Weights of a small mixture-of-experts language model, trained from scratch on English Wikipedia.
Size: 10 layers, width 448, 70.9M parameters.
Training: a variant of Muon for the experts, 542M tokens, 5592 steps.
Below are experts of layer 4 (counted from 0) of a mixture-of-experts language model. Rows are named router (the router's row for the expert), down (a neuron's output weights, with its number) and show model dimensions 336-447. Each number is 500 + 40 x the weight over its row's rms, rounded and kept within 0 to 999. Numbers have three digits each.
Before each expert's rows: a language model's description of what the expert responds to. This comes from a sample of Wikipedia text that the model never trained on.

# expert 15
Description: The word of, United States pieces like U.S., and inner fragments of foreign or Asian names and UTF-8 bytes, such as Xerxes, Cia.
router:438499519522493439539529527470521505419549543487547562508495477558459509504490548498520477493567460499500457489510518519487572507463500456518548453537479508412509493488512433543477441522524532441467518518511475586507528466462535487459384429458477414457546494520515507523440431472501532526505553443491524494493491465469445470494464471445
down0:514526526529438511485459471502468566521491470546555535481597529507409434482546560469515530443541494482500552468555531529507563534449500497517452434497470457477502585460558497508503552483475473544470498524438474418452524560439513521471518498526479520495392517493439489515490448515493510502526521481501453374526522564513459484512452473504
down1:456538438463516425511492506492496436544445508464521436494455508455503480461497440560466427567546484533517501451432520501577513484506535553532488569509564467545470500474496532558504502520528471469466432468467528583449533422535485524590451505507528557528507470503487528513504477539456511484489492532511530474523451550554437533500535456509
down2:433414536507554455506514514480479427504502534452549498529520481471482570527472576612570486550506504495516467498512538461539524480509545479425480583523517510522506524483548567417451459527454491515410494497476499523492515498486417475592445530495554488510488484570473479545496520532482488565455492467473478562502511486511489506542474526474
down3:530516542567461472548439464510423488559503515537466490460443488498469491557473526507463522424506456496443486554477530548549449615507502491483505449532562472528471561452514555453407575561543491457531503457495444496515488562529523525482499523532500511567518549506418498424567422452484507536479510482518577469468536507494551483456519503461
down4:484436504471491499569491459498501572507476481549505431455544471476542559483500499488468556525553532496459504481478470508514476479531494484526474486510452497485488467479466486548468487483510482529502542533485521501514506444511478493550445479607473456454520476468495494463419499531498447397458490470565514509558491521498513476589489568497
down5:634429470547503536496513499496487503490492538465460551457534536476532486538497534456465484485474464421467531544469572543501535531548446562543499499540557521482498534517554505487456442518538459546491520513574489449473464485527478511501473454467438493448492514529566493465446544526493479543512445523538466451585497459478508537545478460498
down6:539484481457556471581523521465499526446480497536528545499498533488501515458449464515490475544549585482480471508446490537528514504506496498518480482444523560450523516473516487518554489452522448603531476505490482485505448593494484532522478460489453473491512486523509528571433426443511531453526576520453542536495507530525524381462520474484
down7:431481525433528460488515565486459459522439502464504423534528473477480500507532466489563424461483431484472599533458506488525539525454541522539521470518522530517480475519530483520483521500522491475463457444542591461516550454493468498495491537524460430484407573449469449478507511468545421507475524507460571585499529519579484452530487527505
down8:491497487498480498506530547425430584432494577509529495465541482461509484428452554554485499441519511410542476497458499513523454416487452534514435562461459573523500536518545447489565513532463493488497543518536562481489490500558534484506471488510533483531529519482506524578478443566534449447491506539492464490560487494404521474499458517547
down9:469572523438534474540502484521444450502564531473452441481475475531481478503530510447527487563587394549496510496475492510464491491500499456545470525492443511495531535527473494567531510542522537498468504509522539493504549474511444549515444495453462470486515526511436516476503485469471545480452531463503541515540494502409459482476487487472
down10:538494501498507511481475523439505478520475470459510524469533549476565479484530499483460463523502485478468518565476443481463490493554491507582477525480445535476459455477506543541549463514512467532545556499508433567440562500466512456489494506587533421496399487459428530514534469487458470518512470468511498507565485459558471437528481575529
down11:477484476485508551515595414482458500480473495519604453525446486488496491492590473551486526515455495474472479467489456480489481517423575463477444492447515441488575525536473448481511487530490502526435528524488530497370549533503552479551501526533532468567453531481506484522435532478533566467548452494463505500543469532423514492494507479595
down12:445502509575460596453458563546506526464516520444428542559485490451558551485463462519535486538443568503560487483504479479479531500493519501501517538548519566453523527507493545481571498532606511417448486439474506511509547526483503529570499484479466531521510571498516546497495571460502521509513518464543500546465505505501471404551488532532
down13:550570540487511430501440532539516471534521558514464456483474489536548505457520446487506532471526479502531510547541510490442475528447494505502521460433572460533444513513450523554434487533485503581416525527519580439520485509392461552564463526404588473473510527528511437549419457475446496495553548556494528468516413569478508430540485498506
down14:516541515572480479488526493536494511543473556544559523479442486481507508513492493509537429511541479550481469502496516523443514523494472415506502453457500548454551485509530447541556531522538506533460467549482501530519491510524581478504581494516570587462478483523473440554433508510589386469520477475564507454459496535460516484401504486557
down15:523460481580571485465451508522523526452463496510555533450501508497438467594514505478434473532361477543511502520551499498513454517561452388453510570529538540440466460477492557472510510416441516549461513539465530445515467463500525430431582502411451470498479452454476506473453542603531567463455533475495564502503523479547517501559520516505
down16:480436526513538452419492566442490540512600519561470526531495532497421600541498501528518565465524523502502486443509476486473501502452459458487481533492473487516584481435516406524519493449541488525480496447537432442568517518462561524489488408498499567618545566507512496560488496467529484553455514404527465536500560511464538575533524508608
down17:418447498492452513504565528537525484441455452527494432567563495510480462518508504416465480503473495570527569542467513518509476457514474493494485394515496447531551494495481500483504623499498421489496562453494507519541471574461528465458437465523388422484470514554502524566497435451525478423475511491537475553465514533515508474428477510516
down18:445512420503489476518450517466476527492539480499531469514503519507515519509522541579500478518475515478518528499478523521540467451506645503388563546470454520532527489483447506517534555466464527536542439521498576539479477550547483506546477552479492521491523442494449510480504495528497419498476521495548512473478468503536488585558442458517
down19:560527501491499512471508614439534413497455538475441566482532445452601562441506496523466451563482548449440515458497440554486559498509547504499448472452502425487519447466486536477537464531450488420508536467590497488490545524530535526472485454540549453490459477455466416500470492457530526527422445513486483486559586548533492490415518513478
down20:512512524434489462430489531518523551473495549542566520480467490495432461532528504470438566510509537566513534464554438530569517509522511482500522521487469395536516457502538527501551449490558541533525528473472422471469476521475537475496465520500513511526492546575494473490430501478482491491491449537522568538505475451541482493446452537509
down21:436453528422511516469525507457485481543549470496523507550526479515500491515414582506518494453515561494623485471516533455479524452565468405440464521433466483520550510541507518508506503504500486518509470489534497526462456499496497499537498546509487553428446466458509524541569481490457559519463540452516491500447488538473583473511520474482
down22:545591506548498486483505529460551511498486554477544467590432451572493489468472505453496548512543511477493472425452492457533495452562546410516516476513525477471517506489480479486544513535518486597501476590431476524469509500523479424500530444510546508541537473511502530557443439531584507493555528469474520508462515472561542525475521472465
down23:520521589366510455485466449495546526549473533445421529475470522432519461479510484505522399573460537487517472480483521442528459505533493506518504468497437506509541491549572495567531476468518462497535449553505478525543482473475471468472527424497504481536457448580496535565535458491481460446508480513503563464475533482530518503424446527575
down24:481539477524482530481514520453523474479496519513501503511458509451513439466476524493496565407506450592514533554540547534521477506450507479510431423519477377492506465483483497505534449534473520492539472481457528547583505515487485522498475480478506513549436477504498508510518511469500418495441470468517523491488451532547617511498525479509
down25:450508513517513571557494505511480537590553540540455502563511558489549475465377479476546530486443415434485473506519444541531499500454500429492505500467540409498452472513511464449467546513446469512486445544506473463551517535495498552520576452567572582445501460460441440528565525512470542519469459528417527493494523508565477425458507466533
down26:432508371467577499502489436547503548473479496467507528416446510501519484495474420424507554482537472527539508545519468463577404476439596498555408542504534466502535559555514516436454479534530506481522511446518473466585473505490478481499498474544535448541434522492493441473515483579526527535488445563540594563499489544495468477488440537503
down27:455552496463498500548528422499501472507515483479517454514497434449535434472442435525451520431495496509490456531544445552504516546546470457426547507529537513499507480507442497505523564514502483501467538559463516533461467506444531561509484433494460509523562467535536501480469480544525544442530520512524510574520505506567503500486571470454
down28:531445535486570494532544569510540498456597519542476519491475430460484573521498518536532509493589532457428505563520494544583459501605559536534446513550486535484529566497468446578541504451566515476505575488527447519469501515475531500492474458465523511505485453464508582563516498503506539477492476538578512509515536502481479491496494521574
down29:539463508463489517516473407459515441544478444512525537481544501529490455458523535451499436617467569463531514544471532526486488486481459555463578449511507447486514535554475478531501600424439414532459498521462527450520497508537514469555486492503498542462553470550493498491482542507495462459475410491495515472505481398515456539501442537580
down30:483524481526539546483528465513494544545466497458535495526549547502439607528558514497519483528480495545475542524499550491507509519520449515532478498399573501519472441549512489527487452532500511587487480470481555454476515469525486569512489490480518507507567457497485476517492556562503557528497502533513446555508451447459450573498480616594
down31:526469453524515507500527476426566524514502526457454535483507580447500517520508420496498513538520531460494578468509519514529472518475497510529562503470529464510499446407474457485485423502505540492489487439467411500479506461492515479468487502386497425531511378517597457521530525454462488488454480525492551550458485540440506426514529459458
down32:523613528510486567444527531499523531487528462561540487451522494508535405487518464521445443460461440528580552556517406498501486487393448539438506471422503467443522468522506492405527501521516552465542432424485502520504523501505511495545413550462574507418467477436588515426453465491570483541553478513547401482460540463529554460460523513528
down33:504473451419489531472472556465529514449519498475480522530470433496615486550592448501533498472392503489600531466424522530465468448490518484505495504550462540617509506479426528518483532620487462479550516521514565474523486526493463489504461517458444466481476485457551538573502447448473539544478441477523531470540488543474514552456489505530
down34:576511466367501508477477456488505518522490511568563479486463483490505512447505561506506489534492462528507474486498394385452497559560503460483544458531469487484454513492430501516498528501580441464517499428506463491555399462424500529509456584530475566478468513513594492492522493472486515566470553514589472530471540568539385514476480450417
down35:531505534494547463414428419487519477526507454441509553489533516467527477453485409469477487511486498472494497500438453494484497521511448465520503530466591480446496450459478484404528514424479494459510487504497521535569475435493434510477444521501530572540559500511453595484524475532487459555469585533476462479498447524411514525512542553529
down36:443467521524470505473502540499459430469504517518453513483454508493461468489484495525492546510509465470499454501453563568507486451563577525526501500451557551467571470485540524482564513485492531501561528589493480459418517511464527498621480496500491484488520536463512497448594501540447516427498485509560553463531480542490500474564547476486
down37:510505525516527421474492518472512507521473495493524503434516570585485503421483466544438543518497466545447546417601514452589412517494454455408504531500530471526455545487525423419531462528535483418444487551533505553528548527449473504574492536464549492499572417508529483498488411507481506569483503438453520504471521498559554443456524460453
down38:499487531549438489480520578492473525515500493452502547537480527529531527525495493504534494501537498417419511459492459514496495420500538537457471510421475483500466523476489469475559498433492571521533453435489437443521516525413539439511466440487559519583494480444455469537567561444470471498473444453450526537481466483470495426551563576466
down39:496469462531484430513533564473513430494545497469492417518574539558394489558486519432430522465477473535589476503459519453464432511473499483542557485481475493502480461467496525542522522457480430457468607493510527534569494499525470525496493543490550521501475476541550425484489519484559547539509514495514545479536492517403529521568462482551
down40:486448504511505470450506488502495493460460488520524479555497411483520443461517483483533470524569503526506461419512458527499464382408554483470465478469509490554454543530525535429500479526554494480464423538484564504536475403589530491526500492488493462563571526502448498480579482474513478464548554553464499542472543566512529532464563543465
down41:446534573451518517456455440490510494629501484513454531535514444475482475498471524517519518443458494521455502535433450465520508407544492477460514476494436514538458534459510508475504522463575467486449433527436467520470461539489539458514539520475442475479525512488424496511573477492527517526483544481478493468458449598489536513555487450507
down42:523515556473507555488499508539522507503495495476499487488486481535465505486473522515514521509472485495513507511484509529506521526502474464524510383468507501458551531597563495536477500458491516434440521465459514504552527494500513467486502454516475526508533507394522519416517438496492479430481494553459512508478421515508439513543470517546
down43:529482487533515431488441434497551565477559494521523475425505499479498561441584447574503513553461527483524443533520554448547503481549504593453576507517567550511513499520496490503487566457500471524471467522509500548420533543485529488495534455564549529502508527453508422562506496499497478544569541513545496477514461520556474525483539429449
down44:483458501458427530513494520510536548536448499501496520509510494473485470483502495579536494475514579529448487528438437527422487408482503490542538453495542562518455484489529471483571500409444540545494527481484529492509531409424544503476479478517424572466463543554495444427496450484485514508469530462449460564488471587451517429498523517495
down45:463473485532465557485521498521485454543470537500469433546446511463582567494471539453542375519418552470513477450558474511503469488449451574531487430439496422462535483509511444484440557498526521505530498500561532550516537510458538450520549535541465467457508461561556573578544450531496513485549527501556492525506443506529519473478522492459
down46:512543442555477550492547601532529567495464509528556557482561474501542538418484475465502532462458528475440459550459514487449558410533445452493447491599426530475486463516446485505458463475490456459474408466467566542496509522463466500428484497492468500428520480532476419511502585524571597491535508562539537533533599517476498510503541470556
down47:463502521472570482520467538500455513472507438459422491441455456460457500493481562511523480460501546464466493516419481556404494496541554466438473477505434562497527542579542516544525511494512446460436466445459468470622486506526472478533464536531504492611484544519471487554541520487431470492577477561479497456542517509509475502566547542528
down48:485500465481536443470525524487519532442561553514497464533533468540432509433535509434510499611463510568478602560389520479442443473487495477543470533517455455542516499517426506540495585458465471467494427525587481494534456563480489517477450488535503528530485411479501484497426526429485561507510535455506474491474489506527445531461403430476
down49:457531520555506507524538481465490480531515457464478537444496536476566486521469496494533474535456511566521443438490517547510459507512536438584564539536585524462551488544484500517507458494550450506520527530517557535464506454515518531506492502475459459504529539495471528527476490465530599502532506524510494518496521476482613539443507528487
down50:486454448497567486449428466498571515538495466525495511485583452487467481545514491500435516476605575518515561466558487517465454507547455442514426522574448573536528468508498453543463521515482504493487440465453504459565485559519581537517549517492486531572501479502409516494471489506486538453510495471458499370538466569530456490462576447528
down51:460501540485466492467554520515523372472535495497421539492500480481494445580503479445494493446467490512488505488428473527504484459446482490498423488469557464536536463496514468559493464487478528478479516463443481458517441494483536524532500475456502494495494531489490475445544463489405478518463558497473561481423502491516485629472466515496
down52:523580494473525539490524558437514464438503547413485514534487478392572509480512491484439569420589466454465483448478490496488471451512553543493507455567476517521527505413519538539465408498490430466479473477519496579436470468484521538542474523426462515517485489426556461548457410611538468474600526568481463505491494481476479509517554503515
down53:479488536501499536501439408520508530537518474461501442516533506468514552518513496468476578530464464519553455469559524497463448438533482461498458519473479520440476480433478464421450509490523542505535469508527494499593407520479500535475508517534505442474485478497508506493580486488517527514471468530480511510597471528561447532504489527518
down54:492521496462479471577501504465532446454445598449545515489442513482558536434497527585535483544480521592548547476547511530529603521480471629424514531506473509415551554530507473484502524521499562487492486583469526545413511537493504536487561505544549545363480492490561579433541438484523484566457451552495532484451516514530501459481513542485
down55:514418460516581468485464508486463509493472453530454509582520464548489501527562510548549512526531453459518474525546487501470479493526549458493465441470554515460530564561545502482504462570522542545452448456550478503449513444431433457525515484528538469499481543475459503492536524607501480499496551479473510508514522551537494522511488535478
down56:478459538469452521457422435492502542581484444494470560502453539485471468498418508508537406520481482482536513492602531520518480516531464517472528519503561458500534460479469475487452509507540431504511500451528496364454506445496482487465443505452555524614496458481456433471499496513506500469475546556460493513505538471502464581515504424517
down57:486441479486486482505504521516471451488479607453520452472498491505541483567518520531553548474493527523512574560553525480492429538441516499564519451531507546487507498537531572488504473527558520541531489445472498467481594470537419616460481540513473481482473578478599529497529461500494470478549450532434500559560517517478425432523452516526